Experts of a small language model: width 128, a variant of Adam for the experts.
Below are experts of layer 7 (counted from 0) of a mixture-of-experts language model. Rows are named router (the router's row for the expert), down (a neuron's output weights, with its number) and show model dimensions 0-127. Each number is 128 + 24 x the weight over its row's rms, rounded and kept within 0 to 255. Numbers have three digits each.
After each expert's rows: "comes before" lists some tokens at least twice as common just after its tokens as in all text. This comes from a sample of Wikipedia text that the model never trained on. Tokens count by the router's weight.

# expert 77
router:129134142132126139107206126117114108140127121086127133064156148131148152112125107185123120100119139121147164154083111079126159152094123156132152132136124128147118117153134097118161102154160116198135113154103122154175103125083126083133137112117122133134122170105123131164175122125096174097132124144118129106155088122104138124120137074123126113120148161115133137130130101113123161129128
down0:114132154099116123117134106137140118120133111085148102109155120114139064101159109154132140139152124130138186187127119139120093142137140093140184157141113149094099096141131096103129134123153128122130121156124125169143125120105150144138128130128144146090140132143155177119143131106138127124178115176099157149108137104158066117070078127147150117124148110121098168098125144138151086106129
down1:151109152131122151136125110144144096137099172132143145132110130150176097143091152091164121094108145107124113066128100117100108170096137127123139130125154129092151133118147165126102153155138115111148133122107118101099143095177108187108119111141137084154124132139112134108129146108167116094116094132138122107130128180134150180170155165145104111107149095132146111098134176124085146115134
comes before: "201", "1", "0", "200", "2", "202"

# expert 2
router:113125130123146114114184141166092139155155093125137117162125098105143162152135165148128130108156113117105131122132141142116099134144111090109147110136142103180144095101149131131094172129154113149113163131089111074103079133141099083135080109146153178135154111115135092123140147132069113143140124166115169120114129113150129148146120159161160107132120123128091125113119141120187132150112
down0:129146130095135134152158131127145136132150129141138134137155149124107150151141187119121080114130137121134124123107116139092148134160149099110098187194111101110097109089122061132138182153150119156107116103119155131109137120104109128128105074117092099095129128135143107108098143136128179132104115112130146095151107111104136118123126103121172118145117105135108100125102155156147085129188
down1:128141166140090141126141112104142140135115080172113124089136156128076153127154157175109140109143095083103131115103133099120159099146157131135093155125141096103144110108144129147107115114157185143112159091138132157132134104117060180121116112111141124140106130141127124155125138160143117124185157128121132075127113152122150070134130135164141099151103154126131118125112153162109111132103
comes before: " ", " —", " a", " −", " S", " +"

# expert 46
router:109114154145105154135169134129152121131094110131159081123145119161122101144126150148147170100111091139129121136079170147162110128138101146165132112155098172099146130143146131130133138121134127124143155153115136077111093125122105141125113084075152105142146118093131166106163084099097092119152129120139140109107139207107150114110135153136144103120101185105138113132143150116110136155110
down0:112147141184132133146084155128105073108119125159142142151172072129106073152117106115119116073163132104101131153102111142117111146164160152115129089149120126138153107098132125163172132113144108104156125119139117110123109092143148176149106078168094111141120132117133125115100144108144098119160115155142128146144148150133154134136193149123160120127138143128159134133117100123124100093101
down1:181117109126143137119130106134123116153148171123089157117136111162158138149133112125129130151118120136100118161165143116128140094118154089111141123105132121184109118145130110139121149106102090149128102093150121195142095118100108167135117137096121105165092164091117128154096125118109113135128080133141181129115117121141159067162172094135125124154119129124177167144121133109163112134098
comes before: "|", "-", "==", "===", "The", "|---|---|---|---"

# expert 79
router:111133094153122110111111161085123159125145122116087126171139121127084138119149110137119132134129114083131091108138150167122141151091153127153092119126081086130144078135157087068150129095068105102111133088152129150118137126143161150127163090133116150159153171140121135144114146127145140159145146099151120148129118137135127149131085109140124124135150101119101132108083125163088174138119
down0:112109112128102144133163128174153140110139117132134134168131155122126154114166126179124186143095129141100142097135129131097106125129074118142105098154156104126132100132129128112112120103110131078100156118144127133132157137144153129099141061176105156164163137150138169098121126137137154125143128147113157093106087134161139156099133077151128117137123160159067104115151127126107107103155
down1:111138102163116107150142099127121127157144151100182130107170093168135121154125149104127137131193118099149117081165137160159127133099120099106113168117166138141181136131090109134149130125147138133135138104121168080112131114143101145150118161127143123108165100093138122138120159105134122108117106109125120141128116171114111095105176146096099154124124132176150075100122158128157150150117
comes before: ",", ".", ".\n\n", " and", "\n", "–"

# expert 113
router:057098107094113125157151112132171124141096132137116156157188090124109144114116131127122153088090094174125120077105108091187112160156141138139122121116135145110114172162117121132103156128104119154131125111096091095127158131167150119153100123089151111133119119130152092114111158129098126144113146128153100125140120136144125148110149109113101128127170155133174106122123137180126135116138
down0:141142114132152139156116153129129143129134158155155165127113156143112152116131134143072122150131136145154100107155053134152146143137142145132152152124159149125149128108198121132114143173094111114126110170139133086145127077189127113151144100079112133162132113139145122117102133109186125120128136092133156141101112079121153131129145120093130137095152186125143153098144130131146115117106
down1:119091120153140107165094148106123105107119162154135133128114117073112164102135082132101110126123114137118117157111148135149128153171105136127108128114120125131093127137131116132172137130164102120158110127127139172107083110149152064139095136089195128097133123124122100127142131107137093146136166127106103140163157104126151122109096132164106110119145125171154117158139094177170113171152
comes before: " ", " D", " S", ":", "|", " \""

# expert 114
router:141097123134172125127107131117156141134167134114172127166123084148080163127112138086116131119111107126134137092145129113117160096123119128127128130119111145146167177114093114129134152166121125144173129125181126150148142142117129143100141153102115144157150130109111130124110076119154126186124113087098111140143133165160133084129104102167108162154141116165090128081125121148183135104093
down0:077118169176116092105165122128143137070133168112113141108103119101143096157122141124110157141174123155110113136148100110166097131110123122083151100130143155063155098102131135122121142125129125131123085130123120158122129157154136116126125147136123104106101098181185110138147086154120127085142130126133143108125131149108111128078168161123166091124114106121121118101137150146111101134106
down1:166109135121102081133205104106148156067164117139102110143084123113138100144137134163158134129130118122109150131138084125118114116137132106136145115116147171100153118095100140126115180134104147062134124153119129110126117148141149147125117148176155134135125087112112153132120121131154164058133134144132114088175146098128145100122126115132166133143122104116162136121098109152104141156122
comes before: ",", ".", " and", " of", " in", ".\n\n"

# expert 31
router:129143089112159137128126108129113136123189137147160154159133162159144128108111113167129121168110130112118119164136146132156122120149124202104056120099105102147177148134174140145115119135120117124131097092152156151132145114131130125111164154165121129130086082147123102146150126097087112120155139096132103135134153131129128147135124126133096064146140129099124096134171157119126170126107
down0:099149172161116128113026111116107153116136146115163104111123167156121135117159119133086106176105167142159091155124124111134129112137123110094144102169157135141150148116115141163158169109081121119146122120168142153144111146112099081109125146153139151117123156138151134135142121093143101133146166133115100133107122146157132120101116109133120117115116081167142080144126106146126137119130
down1:139147116107127120143162170135126186122147139142088136100100119180158155135120124157130138107154084138113079159101111168130172123190116143162103126115129138149134150186109112157184103114127093141119109132140136138178135122096128149127138129116076122172168163157141096139106112092115085098084144136132144148104134117116135106108139124117140112132096120109130102142138121116132138131146
comes before: " to", " in", " a", " the", " by", " of"

# expert 68
router:152129157151111138119170134081112147165095118103140082114167125158144111166110134151117105124123161095100107140102098106191166125120116111146145113137146130147139108143117134154113107149115094137127182111116159112137118114129111126146122136161135109086083117123141103093165157149116132150178100118137111135098094125152126148113136130140138127132116152141139072089145142093109131195168
down0:130128139142101154168138164144114137127177163136108130101090069083136137117155118122122116140174091148153106163143114119089106148135113146106144125139144140151104127111145117128137119130142134155123144080135133172095182121151140097111101088150161142152144053114122133090100140120122132098100139123142114091139111136150123123152158103117097082130114142152086139153108157133180118129114
down1:133097151129122141099139140137118152130134108097179104138090102097158113151142119099110154174151113164146135160119096134107111115135141123102112126105084111123131157126135112114148168136177111118129083128158142152109099120090092121103118128134136118147173122100080124132098165103162116103098152123084121158101133134091125109148150128066141140128106089098140128157170171121112125149088
comes before: " the", "ed", " a", "ing", ":", " by"

# expert 112
router:146152130104135160104195119153143173125137111132089171124146124131124101161089136100131108096120170133130149122110120097181123140108086162134129126156155125112109163138158139134135138117152144101114188164096083113139134143149112104156076137111151120126068142084135133134138156151109152147121138110132126106116120143131156144195164116108128125135105175112133151111125125144128103109124
down0:094177128160126087119087104133116057115130149105139123122077093083159125137147132120141146138100106114119137146124105102129143107159148125138127115133102130086122140145131123163174147192095142108156154100118164104099090135117105151103097130086101110162115105114129153160081161132091090096111146117143093145136129115138111132124144162107116108102136112140149130135114110144142126135090
down1:122112115122207106151111165133134184108202124126154132129088175091129147126119181127117138100158171123107128152118130138130122159123105096147151106112122143138152132128147120110116167099160129167116167154117101145143110137169145115106108131139139120106083141101176098138130135096107161099110172126135144112111116141140124129122107158160099113115175131092141143148141119129138116131109
comes before: " ", " D", " —", " /", "n", " N"

# expert 83
router:120093094162138168115108118078123129110086165180128101144149126163126116095156130121108106132109098143130127083165146159149159096164128107131161140119118144121126163127122109101138147123104149129140081143170159182085159143138130116157161161148126124148106091134139121151078129132145130128130121125116088094119100147112160132142111133176107101155110112113103124116138153104173136116091
down0:121129147132127143140201142177070137092139104137088109108113164127113176195118121153108177120141099125107158158123152110116134139123100129142116135119142059153105101103110151111117141128144148155135115136165137118108118110118158123133095146156140171121134142123120157140148108104120136097155170148122132146120132115144168130139132130130128122099133134139153108169122141075109130190154
down1:145128146115157127156079165155086122078146136140099124128118153088146100138142150116098150104127124125142139143136159188141151146126146132147140160108117116125126138098104110143138106124142143167191152110093114132093073139135163126157080151141116141136148103079135139125079122181094095098128097112127153116107134129092137110111144148115124120111099094117136156185150155127139121138111
comes before: " of", ",", " and", " in", " was", "==\n"

# expert 81
router:151137133058109143123183188148160172099164092137114163140120156137174103175135129129118133136122159157138124139155124071165126147096101166149109101147171088147141133138124160139127099144155133151097145141111097119099136113149144136114098137125146164119140138113160082127158135181116119119141095143166142135125115135140133147179140131149144129129136162111106138121147145125131112143140
down0:132145151140142188182148108106115097139122093168102150140113122138158108149173110113113147102131109096174139153140128116099096138121153091134122131134148133129159114133126132137132124147085143122116179124121121169078151127098135109108148096109099146108145123160080130122169110133127147138167118091130110133153137139150119147120095122159157168121182172149115095096082151143151131139158
down1:105151129088136144166135110128172146128127134091092101153091121129112103122126137127117114142121112137141140104133127131122124147123089101113105113127144151118117135145157173121162163096118166124114105081142133156114114183130135124165082144127152168114127116175083150162145104174169148124181117097081153132136108112143141093121079119105125142089115157165085136119108156109152116143139
comes before: " ", "201", "202", " —", " was", "200"

# expert 25
router:155131154103133138075150156149129158123129110163113130096117102162147146121109145096127130124122141116114142104136126098161104121155122128166152133159119158110129137169135173128138135150108130090100128151093135106071080133174162117163104140116135170167137113120153115134143153170085150126129139134095151111112140142130109113123151136137188128157146146056118159089110117150121085144140
down0:120106143141140159155130114150121137126108099127163144139127138129086137144155150114091134195134065164089119164144119115112113111154130093096160123111121176131149145126126137088122137142119151135163132103135098117131158144115111144135169127162132145142151125130115085152114126088109088178137133133130138132178117098141155141154088156115105108107127148125164082131089089068137156136112
down1:151091089150181150117118165086145156132105122129083154134127137133096125125119109131117123084126152142141090145118110154128121153150090087134137123150139173092107135116107144113087105131136135104142130136131126104151114156137133050159114110102149139155128116139120146109128140095103101113159150081141116165082108135109098091151130107176123107159142131137165131114091128132166169095130
comes before: " ", "-", " —", " \"", " D", " N"

# expert 21
router:158137121129135158124155136139094137107144116114121127142153142115149127132124121137139113113095170129116120144118121110177153112152146122162096143126133157125175119155144143149155064142179161100143138148088188086094129130144122108103122105130120124114112182121096068085137120141136131129129108140167115133125115104091165142134155161147136079139146128148175089110137089102089108115112
down0:116153137091108121087182121130168112128120104121112090083146096104121109150133101102148136117115142128132094129102137127154148088113103089090137147130181129123116153137168146117151130103129105191107138137133110104122161171120134157146151095131132118104088125121123108115141085143118099132155152157146137146096129175118114154102101135089096108125137108135133110150153100136126166062093
down1:085111118142128113137143134097126165088112118141148127135153132142155112153136137118099101104095142124157127113144135135119084079066160102122113118132165129116136108136132134089084115141156145073130115140142145140126179105104176099127128144134140107121127126124132153110116145136167118109153098165105128105157133177110108136142156125119118168125131100109195109160134113116047138101137
comes before: " the", " a", "|", " his", " first", " f"

# expert 14
router:126103148151158101160152120159147134123129162152120098115177097150129131110129105176090120117097117139107131085133145138149146138156103106149139131104125111136101141138122110118096136164153130114137171143166132150130109118154182098131096144095156132138093107127209112074112172113094149138119150108115133131143106140148118098143145146092141111097134194129138099118140141169146105135120
down0:136094137159133125154124162109127108166155133136132122124145137146161151129128122129130127123098113128125128136101158133118090109181123119094126086143129123136115104116135131140155160171141153100105116167132102135132085110135133121174131168123139137186170134069158171144137123124093156122122114160132101128175124134148092092178123140156102101108083155144112148171080112129075129138105
down1:120162139103153129118182116140128104139123141122124114087084096097119084079107135108142130124128099116104128099142127074127114136117144129127165107126094148176133147127107121148095127138143092161171174126146101165148202134109127153116138119113163078143104138102136110141107099114094107090120127138130112140140143157098133122118171121109144141115106153151158148106125110104071116140164
comes before: " ", " D", " S", " \"", " The", " M"

# expert 45
router:145170112124135140150095172135140118151103113115119078111119139154121120094161164122158166128127102144113127165154147118106141121096149117135138114154169118134121155151079136138106147101125139146132127137119130142140102137131148141099172091115108107135109142101144156158108101149106097176121139119164101131120098143088125106115124103102107122105136114149143069167072069109116082164090
down0:154116107098118162111115093142105085128094148142125075144153121147074146139106110124162141106119158129104080176105116077098144128120132126111120115104109108113115153121116094095113088135126100127144099124110136118137138145156130115109157126111143110129113140097187128085142117142122091127108109145146107116117164180155109149162174087136104115115130167154167091168096120131132112136133
down1:117091112158108141120198107139148136143145157105119129095136098103161120166134121159161138106133162170106141064111122085156117117116115141138159094084148148117111115122131130116102120141136113141138131134165183105105131116119148090128118142107154139146104113097095106104132131167109124142112181119106108111142137150123158116118139162081122138103156109101154120090159158135175124084132
comes before: " |", ".", "–", ";", ",", " |\n"

# expert 59
router:146130121131119124142129152106169149110131118137115145168134123167108168112125141107135143127118165111110156179144140130108078104123159102128112105118131097140183100131130095121075139099088151103111115094123141160176119098178112138113154160125107127161140134149128139156117143141115139168118129132131134111137131137088164112116198100122170100121102122067125099130127083111131111090121
down0:140110131103099131113127129098134083116145143168086118106077113154142134132150130150129220130119129145118134107115104074156139101135152137159145124129130160107124127093123072149134146147144142160169122185145113145147106121169093136152110137146111141111083103093098121123150121122159171113133107158167129133152145154121140133148132116123167135111090134122138121117156148143171128119090
down1:126136139095131131133142170160122083150155076150104139109116161128132042133123119133123168119133112120113080101130146114135116163115128125162100167156145158158075095117130133108123143145160145123140110138147113117120139124151120121131116158160105087118084140147188128174132099132110148158086119141129109152134161132148124114161130150071144099105149131124147116094130139143144085137142
comes before: " |", "–", ",", ".", ")", ";"

# expert 36
router:097125094126183150129128156128106133139165062098156134151140157136111108114129110149095167127153122134056105120123130171189106118123148159093137122096112133142162143150122099073111114123112147079135107094105150136144128166097117137134168131113091122125141139092134126110142116106133088138094146103109110101118098130126112108161150133130142114109109144095116085138146115139096129099119
down0:134153151111148103143170136133081114113132132105147097058098122148107116134166097115170167128102119100138130117065099117135153150141102126169078124169125095109123130124140130119126144099116108138152144115151131132122142123128102178158160086129138112087096153121137151129136116151124093139114083128125150111124109144081182092154143103131141117102133147088130138135116109169153154113109
down1:127112165127099134136069146137160083147131140122115169127103131112156166115118118152119161131117137117147155169095109149116134137130138132117136122109093148057136137115141160131127097137126105067139146133159115115110128117137163081146135116116120088162118139110060153137089100154153178099120148147158152118141173153140088097138127138126133136125110116133143119154166091162109107105128
comes before: "|", "-", " |", " and", " of", " in"

# expert 15
router:121142131158188098135097151158148134150113080109144135103074096132126154084117144119088134116148085116118169104111142165138125125169151140128118071113091083157136098104138097123089086108135122112092141098120135142108129152113152105152127125106129149135166106127124129130162115126137101126124114121090132187139117112142153127128137120120152170080132145123162139125123088179132116102122
down0:156120128125104133188075111150111130142165145128133172111105174091123174166101087163134108148125137105128140095150102134138150136111100120136115145127092149067146161129153127137101108127136132101159108077142107132076135123115159112107113144117130137150107132162067114127126142142148110102109132126186127148155117114138116136139096172137104144140138161128136108160153092144125127161114
down1:120126143150099133125195119142138135122128147142133121053118179131126115167135135140097139142120122169119118140090085120135086123123105112124143131174157129131104117140133143179138170121113116127124121167095133065133149116145140131151126136128193143123103137147135087116109108131129133090095148139114113067146137092117140137125142114099114154107116145096133122109128184139069141122144
comes before: " |", " ", " (", "\n", " S", " M"

# expert 32
router:111104125159108144089139155193105144137090160130110175137124168098133125125153123130108105153070109130128165128164112145183162127094128132163173088138120116150113119102104113120102164111141086142112136130103130109110125114141104101137103149134141153142141139146147118115131158144094152126140103164132145101106144157150173136146158123112145170137140156130169131085133116166143097168146
down0:142146112112097159129147119170140103128145143118127172161094117148123095143128115154141114147090136140127181131102131119146093137160129143155123145088137144130158089158086103127111077178105170141133111084153108105164134135128101160161104118108115180148150110186139123084128134143136138131100110095133118129086107117101131136111105151131149104192109152132122138123150108131116098104130
down1:115135099128141148166136092136120116139124122092166125143081098134118173120147152141137180163166114143170131153134117159097112147076135109084112122121126111120140150168137130100163126087149104168090139141116155134175098125160095099116133119116117112123096088099114124153164132144126132112135100103138131121144069120151120117128116111148133156095130117075134133060128137103127155133141
comes before: " ", ":", "\n", "′", " S", " M"

# expert 27
router:182151129072155186122158114144157144162150105181130089156099120120130127157140139124133123158117123173118122131102139137157146121140143095148150110156154105137162122163103145139115143136121135174137132101088107138127168140160119139100130147099090165137097098073144146150141123112133109173107129130087148095084132107112106141120130094148106105114152143104165128151111115116134099106120
down0:098137134116121135110170115096114120121151164122130101139122129097151154150077204091105128097113102132149100114120099116142112110117139110153125126112098130093144148111147108142144169128152103127163091119099129021129168141103118112102107128140095155099147139163129100134156137123114119135145106126170162134139152089133103132120137126133125110149113108115131157119162143149122154140080
down1:152145142143140114133169101118120147128164122155148101111107143120149101162091196096087118164167128137128102107126096147146131138103116174148126158119143141126134164153169105102135126123123133136129082110131129084134153115129175058094137127102127125103143173148108142149150107144127111145143114110144138169104155069160138136096106126142153086125103146094135146130116141123122161123098
comes before: " |", "|", ";", " |\n", "–", "."

# expert 60
router:145137132116162124114126110135144160137117107112092156162144141115128146108109132115125153106116128130175109118164163116153127071131199127139117124101132106143116097120113103136138129094100115114085122118155174106145122147152120141116148149112096137114104171112142121141104103094165126148136099094190068104120148121114168085131127122125128131101158112144107143077147091148141182104107
down0:125122137116106148102140099134132144144136114132091120147114138127103169162127131138110136115110158157057113082143139137165121128113130107101129157133174119103146161129128110097119113065129155106131097138166175141123106145111158152098117139112134151140145143122155177142120121128173115099130120129131126090116063134105149094161127120173105186138112140154116141113174138092114082128131
down1:135141167162152121145120115103131138148123088105087107141110163142157157149174159150128148138131174118153132092157117109138169140103167160140111140121103109152106137132169131122143137128183170064135167131108125122127150126114154073143116132129113137138102138128137160138135149134128100097120150088147159142168074133122164117126091096101154156104143183137116113128128136128138092149137
comes before: ",", " and", " in", " of", " The", " He"

# expert 119
router:132122144145140152155097155194097142154133121119094093140115171137119106111091140105144076147106111155137123138117122176124129171148074145130141112150104144135090131153117167123133132125133170145143127153144161093135096171152134095147114128166125114117136144156118119108080121139063121150124152193122126127109161151150107164173118125100142123129109150120128133129105102131145122152096
down0:159093141107133134206010139130173126119095138132125142137124203128094113134116109123176118130136110149088152122136135136090148136123140127133110122162121103148138095144132133128099128124139131148136149149174119114129107100119118087116131118143124142153121137160120148154115111157120125122153108140109137117130151121194114137141131135098128161148108144174109140111111112152115147133132
down1:126112119111153126136166141173137123152141095125108134126101145155143110131107084104141138166134131139139137101106101190165173116124163180120115088150077092132133136104092114103124106100151138128101180141139127118123133146100157099129165141111131067109111168147105113154125160134130177125106163115185114080102123138116101114116133132133135125155133144115090124126109103121152145156132
comes before: " ", " —", " first", " S", " N", " M"

# expert 118
router:116120174146133123115164138118126105160126148068135128109161125117104159113133161143141119144142137138122140175121130109109138150064093134117116092106116097144115095133126086144154073149133097187148118145139125200151104127118124094122138096114121147136160163113143160149148138136075144130162177129128148114165111129107128155104120093127131173140163156125123162109113126111145128138129
down0:155126111109132178122154099108160104068144165157098130167147111097137193124087140109150157140108136142133124153129106158096104157134095119148097142136103115125125122143135140106162131129100141189131127107107094200156138139158142107149110120105104115151144106119123133090168112135100135141117136163120116175101113136131179129102116096144151149113127128145139135109100149124126149116167
down1:141145135157178098123124150119149133148128130089126155107130150130105124138055102096104148089112145149121146183103109138064091153101168149127147156148144137083146127162124102130102142127129131148113139129152118182165107154110141078139142138103145150107110155119095132135086167150122140146116104097145128140145130103092125131126122119104112102084108092129146166134152127111107153119157
comes before: "1", " |", "201", "2", "0", "200"

# expert 78
router:166134102114173128149152127123160155143130080162135122169105103125142112120112176165088121120116146163113112087119176142170160112106133157118121119142193152153114160154087143129083163136109149130118108105184098137160117143132117155132151121102126092155115123138131124179162134133163118155118123130156125142131120142169164114134168082123096132120138141122144132101098124106130144131128
down0:127120113112109149090082085138157155148108131174139105152139128140110118073155125132173136120125083132100119140099135130114116130138087109061098122105112112099108095115117055149165131122126121143137147099153118115171089127134090124098166076077137103102136101075121120130127133129124144112164118148141095128104128143149141141114142084096136124131125145141133121146104142112147123104135
down1:123140148165145144157180091150086130116114121120135126160105125138100116154127158139133129073153132118165124125145156132137133178125115108148114147101122135097143137109166188123101099162099151127101166145132137145151116122151149155122094129113138124147121115163114154115148087099165130148153152124131134087089145101074116163111132144095156147150097121142114160081129141187102098131145
comes before: " |", "–", ";", ":", ",", "."

# expert 51
router:093114108141100098106130111127116148141162116131139131113134132107115118119122119152124075121114119154147129108172095088152100088140132182140144107116095145131127130151163099129103131143175143115150096096125152077106140102157142092139109170139156165138108118124120135131155131166115176122170162085120079137128138095127145158129159171123148092150126149119156131104149119166083125149168
down0:149183087134133145114156132146114148118132148137162126118141151145162174119124132121141147138109148059103126164088117161115119145113064160150092126155142109126097118135123113122104154152163133125080139148103119101138125144122120162151156105158079091150126118085149158095088110146055125130126141090122107124143102107121156110159107139169106145126142155126131139134116122132125142100141
down1:191121152101094132085085098115161107097114142099150104110119112113086123134093134144142132121133108115133109127097135128100142094119188080141152115131159127159098108159126164104097090127138172136161133165131120128132130180136122135126114120114171108121128112147109093139151122117132150135114136140131155103130126149129120101114194097145162123117116093189158096152137154119151151131125
comes before: "-", " ", " the", " D", " S", " M"

# expert 0
router:128094098151135129109152134106094119153136141114156115072176137154131111128131120121164143105137142119112161151119132114180119150094122138099152150122137123100122120137149111096178078165146125186138122142156135173158097149110133103130127123107152134152071175134148143193161136113115145118126139138098158075114108127111121153114142111134137098133146170132145170139141166104127132159134
down0:138077132106121160131110118082145079143076102108152126123152121172152119168137128097135153098104105171094113176147162151126123144140128147124115167147150120133134094095150130125124136108118128139147119177115110157181135135140104105094135118180136097113073136104136133136149120155127128064108128103146182119111143118120139135129153133111107114108128123098129146141153099125125148088169
down1:102143135097098114114118117146105119097127104119132121107118097095115097088166139100163109139111160116159122165069147106154127143133132162120119154166104148119125162107090139122081108128121159150120143128129120149097127143121151130083080121107098108104112091134150150109130129111153124118124136108109087086103104132073143138098128125124197173102111120115098147125118126093131122184104
comes before: "1", "201", "0", "200", "2", "3"

# expert 20
router:130133168108132139123120136154133096181168058125148111120104129128094164101144175126108098111140080164122107164097163115124144131144133107124133118121135110135162109126098127153066122091091129125125125095120137134140155165138125109114159136119095113189147146128157152141117146118149075164141154095130121106119090135145134099114132102140123134089159131142148106169089121111129097120105
down0:137096126091089126167168135137142110127112109113105127100109093107125085116093165118152104131141166122083166120122119119144125126135109135179138146181126102132116111117140141125109118151155134115142130116081103174118133101094150077146115136141145104135139125154120163121144129169098147098146120090124152077144084138112144082093153135165152101115066103085113135126135147126149122134126
down1:165127153127140122118170122149122121118092083138143127122132175106100130122099113097097121152072137097144144134159128116089161131084156092126147129130154097128145134154158120106137179141096141134138089126116158142113137148149136156148142150127166087133141149122135199132075136105129157129147163159134119167151171107127100102117135182124144125138112088133134129086089137121142137120107
comes before: " |", "–", ";", " |\n", ".", ")"

# expert 4
router:111138123086122136089077176104119166091120145101087145137165148084112135151121115085119145115118145089161116128097101133132095109154087127120132141126133152104154146122154137096154107103128093109136098140134125128093100131125113090136149129110155160115101141135105137130112120093163174164069136080135150100122117153108162103176095111130138134080154149140132096127123122136104142112119
down0:146147123101117124152193154150132085111144143114162139147145087131141136141116120109120149116137174100111143158142146120121073137152137120129074146105108118128115146141121156083152080134160146120105148128134146124195167130138139137119124136119169148099162111090077158104122118124162142136147107140163137120153107143136109105122107170142085130109108105149153152123137151132155078093095
down1:141144143120099115124047113107136096152131165153163118125136109049126135168121140141134177106116129149116161139095076120098143138116116120143155143157180136083121118106143155154102160114137112142126174119122128158160157125115140094130114123122136179155125110148113148101146114147129147120076116175084149136139136113156132136133135165123091138122107112107142132121084117112146117125132
comes before: " the", " a", " and", " he", " which", " his"

# expert 18
router:122106121131153147101116148142156114115154132100088096136182122094106091150133113113150103100077139149119150117106090130184112155117100143118091166161146120140149113128109162168140151171175119107127107153117140079138115147162144104156109090141128086118101147108092118126123165135102132126107145113171087096126122150139102096132170137129132138143168171136125120099129132147107104125135
down0:133160114133176125122208121131079127123120097154114116139098135184147131156118179123106128116153145105116062129082127080119123136128150073112106130152131109144128112171146128122124089119123131136118111122102144154148103122137120192127135110121134120123117162120104104129156141091090156127148114102128097099135159132098159119153118137101116152132120112090147144092118139164134131126167
down1:124116151138113129170169122128111205102123156145105126076085111119163167130139127136082133090134119127103076164085163097150129160137123090129130113149188140099147113150123165157101130115124121143129141133120115151100121143134133114132125129112171147147149140134144116153122151114146149126134115185143158110116171113135153112094145152138125123109164111150132124129101157180136114113174
comes before: " ", "|", " the", "-", "==", "The"

# expert 86
router:150133129170121112128134169123120100107155126128135141133123135152117139106145139131147172143101078139168115143128116143124131095113142157131089076085119109118173131112134080120146126092116122110136083098153156153117113116112151133112198165147124125129144160164081145136148099142119097161147145092122162150118122098154156082102133100146089119113145146091113087144148148116098131106093
down0:135121116128151123132147169145155162161159131081115141081105114170119097094176116156113122170108146129129146151165154129124142087117083120086122148099151177159137086189145117111133121130127138124139110172094160119151109112128127127118120124149120164145130150126101128163130085111097117149110130149093149075137150124125136141170106154125105149106136136152113097119112144086095141103126
down1:134114129168095173148173145082161175117102094162142125157102149132123144091154150095075109147166163128131146110120131155112165130140096103133135136150118120104120128108137170131147091127130151123124120129101129147119098130090111126136105124145120162129157100148195129152131147144137142116112134134117109095098095111129164111171128110147109144126055113126070139112114118138101129153112
comes before: ",", "0", "5", "6", "9", "4"

# expert 96
router:122138099099131120161090187157108165132146099139153114135121098109156100109116168151054184111114093147108079122142113135155091140139143121159135139123124068146137091139121124086144078113118140127096115116124114116130120157137148097133132117080125146158116134148099119159107133124126093138134122133139134132086129091164142169157099120124116137107098146124125106094118132172160142133123
down0:148141130061118101121135110152136162141144165158097122160203134139097165151108129132130133124106103130119115127138159152157123122170157106165112107157143072163145134156144134102096153144133123134121125142143157114143068131129130125104150131151150081152129136110118124094163130128124116099130148102164085114108146137124160119125182102094125146087157102118134134102105134176151126139119
down1:129086124109106152121076101127135112146123125145158134132156131136115120085164145107066128111189115122123129134114136143067122109104120141165108102147129118114149105108128093102141147084148126129108098104115102139103147144125167125129118122131092083147148130103112099142118153133144139125090180108151124148094154117194143102117096112115113132133096147093127123104063118162136159138121
comes before: " ", ",", "\n", " in", " (", ".\n\n"